Experts of a small language model: 9.87M parameters.
Below are experts of layer 5 (counted from 0) of a mixture-of-experts language model. Rows are named router (the router's row for the expert), gate (a neuron's input weights, with its number), up (a neuron's input weights, with its number), down (a neuron's output weights, with its number) and show model dimensions 0-127. Each number is 128 + 24 x the weight over its row's rms, rounded and kept within 0 to 255. Numbers have three digits each.
After each expert's rows: "comes before" lists some tokens at least twice as common just after its tokens as in all text. This comes from a sample of Wikipedia text that the model never trained on. Tokens count by the router's weight.

# expert 96
router:142157143153149150102138150140127140108144104112103100127147075091141152143116149099130144102104155126139103089147104110106088136161106099118165055112146110150115104100094134122139144142092107151160154130109141115120132154138121113103138121116133152101076087112161148109084118182130119157135158103117149144140112099154118154096108114138100119145109176142144095146100151107108107107174
gate1:148110146137113141163072104144085099128102111145145133089119141146129143152140157069101159136159105110101091148136108113145137112108155158127107115136110143132152126106140146111115124143086149092119150127122118132099102091137161149161112127128142128171109094114154128123137135118161108153139150156116110185103136086136129076074122133112114156118096100176081094116162113130106160108124
up1:127137146118116169130109091195093133139145111131121133180112113166116140142116145145062123107156152113097096124113094152130143124114142143170156139100107113146146117114155110134121140124158138127157111132108095158157152154105152120160099140166164123154096128105191116154112161172080135103138155145112086090148107137135143127111145091135131153126100107132168108122116121114103157126113
down1:162129113164126115178146139130104151119108138124102107140182119117159128104132146128173112064149127114175149119176116105151108137175129117129115139148148148138112131123163130096164085089139084154098136131115154095101121125100113091134156119116175124151149122132155145096107072137159119174116114140109163085123138134106150156112125158086112119120133105126132155136121111083130130121113
comes before: "20", " The", "19", " It", " In", "-"

# expert 17
router:169176143133142139100097148137122151113129119133117134120167069070099144130130117145128147082096135143144073116125095099143103163121113104146089143159145122122116094126082123087143156139112127168140138131127146119109151128165148125131169139122131154116094117098146135140098102143142098192146148115100142134142119110134131172086134121092126149116113162166125150142109161116075124118150
gate2:089150145096138150142131129132093128111104142172121142110150120137150139132122123188106166170116119150086114122079134121134132135105178119136094202141083128127125137157099117080142093118157149161114117176119152116105128113154117131083096127157118106134116112108142133128143104135165174152178098101135101104110140104147140131126151151130134143120154124129093144133091115135176143114147
up2:092096088124120116097173153153085136139126133144171125099110112131167123116149148087151178125165136140093073168111129121096142097122116133145117128099127115113139093104164072177134123126129146138125131154127120091120149123148133123089103122114138117138110119184147121128148136145093113156142138130096098176144131123114093154133086128138131144085077094155125104131135166133108144149130
down2:157142158124151108102112091087145101145121148159107166163118116088174077128097163150106105136114148124096165134144120116115134134184129133122166113138152160166087117098137147134131151142133119108137121142127122158139119134178121162143155109150112164130138099118119147133146102139104140129139110107119132147126126146119164103169142058167105108113114141064149125135108123090101091104117
comes before: " ", "|", "-", " —", " member", " Ma"

# expert 62
router:145150154143156149094128168140128158116143096122091108134149071091138156152123150094131147156131156152138108099133106108096091155159096097113162078114153100142099109100103106113138148151090109139141162118108145116122122156115119110114146120137121148100070089102158148119075139169126138146118150100113157144156117103138119144101105102137113112117116175138127127147101136100085110115163
gate6:109103106065126114171158134145118155143108105126101106145123128106136132085165128146113125148120144122117142119118155144132127148088117131124112186082086116090096108157133107124143151108187129125153137163108118145101162130159127122108112119123117133117114133139149086165113117112119172113141113098135163108121157094128158135118129083079135165109174130088078134139114164158141115153159
up6:106155135080123122150120133107140104155185115146124142140174158127123126181137133119151122161128133167119084158078134131139154081147081113169135157105094111115137093158118162155159112130143124080157106125111131138170119109075150135121110128156120101155146122146113145096108132162107149139146137082138152088106127109114153111143159084146096159148118154138118144108128120093146138136125
down6:107089122120118144115094139156125161124167103141126152099115120149171143103106146132128100168155106153134150177161123082140141203127070118148107121114087102106105134094120120139125158121134130082132112144139129147087170107128108127155107114105122150117116150150150164137128182126125118139112118143128097085146120102090114133137138114132137147151104118126113070133083155137157138087121
comes before: "|", "-", ":", "=", "20", "19"

# expert 65
router:147138138139155149107126113111131105113149127117121075151143149122115139122119120111121104080140149170121081101138130096099056124163122101118153078129156099121105146101131124124101174136112129147150152135061159128144123149129101126126144124124153110106123086117195125129123143138082114152128139146119125089128142119092089129082126112115104126073165153135141113126116128099087119091144
gate3:152192095071119143114131108092131073156123117139094125163140169162095095119163156132125121101127128115150100163087120113126134139130104144130159104078159138159086129139105134103091142131143150158125105111145123146167124104139091136132120121140153099117147134141130098157149139111114110126107148131088100096116138182113158161140144082149162140107165138123152112123111148141156103146141
up3:109128157149155102121139171079141126113112118154132173145114153094160127105142110142136104127096125139116181118071133130109148161176142103188158114110133113142137116140132179179143142123145072114164151160104127115128137095113141132128153139124119108127161103132076124108105170116130135102127124129141145107156138167133149156150095136153148118144101082112148078117152136109122131152140
down3:095113181134075153134121146140140123089104124132110148116138136114104126148129090138150150157125111144156144139145180140078130113098140149165150159104132099122092127120113113153099153139092149109092147110132101163139089124112150168090168123138101134141115127136134161145127126097139122183152136154107120139082121132140114154136160131080086085096127066128133118090137107156115115113125
comes before: " ", " the", "-", " \"", " —", " T"

# expert 35
router:120133134136156151134148146118106151086149110118122122115146076062102158109109147121121130086127169149119127108149138119097106104143146105115145110111155050131125115109121069119112159112108115105169155123104167120135133171118143141174149094127168120126116101100159159142113125138120138123143139118133147124156132106118112184128118153098167131110079165136141099148128130127100134102173
gate2:137130133166090153128123127114101112162081116133132180156076128105105107089130142134092102103084140163148130135141169155143171127107161163100171067110166169132165141151086131124119124146122146099140119110143147153104113070107163124120151149101139101110116128117085107143136090122157109124150135111133138134163108124146138126106122112077154117130115114115130157115131132124104161136138
up2:101160114115139135146119130091075151125153144131123097119076129122125119124127102105119090158132139111105110095139122061117116129117155151118107121121153146109140119151070166143160089088124128131125147092153111165139123134176117124101123124118136121089187102133137118117125177126140097179111181117116150133148123114143093139154128145140179154109149133119109114170126101155124106135084
down2:130137142164139146104072160156158136148149134121132162128142101117087139135159123118119160108162123164142157138146123120121132113125149120148121128098144070141092089081113154105128156142124082103136163119123157134096121114098103125107133160133125161148079155091121108110110079167138125173139201122127152151129100122109116177103128123109145141122141112119105152131123136135126138068155
comes before: "|", "-", "==", " The", "===", "The"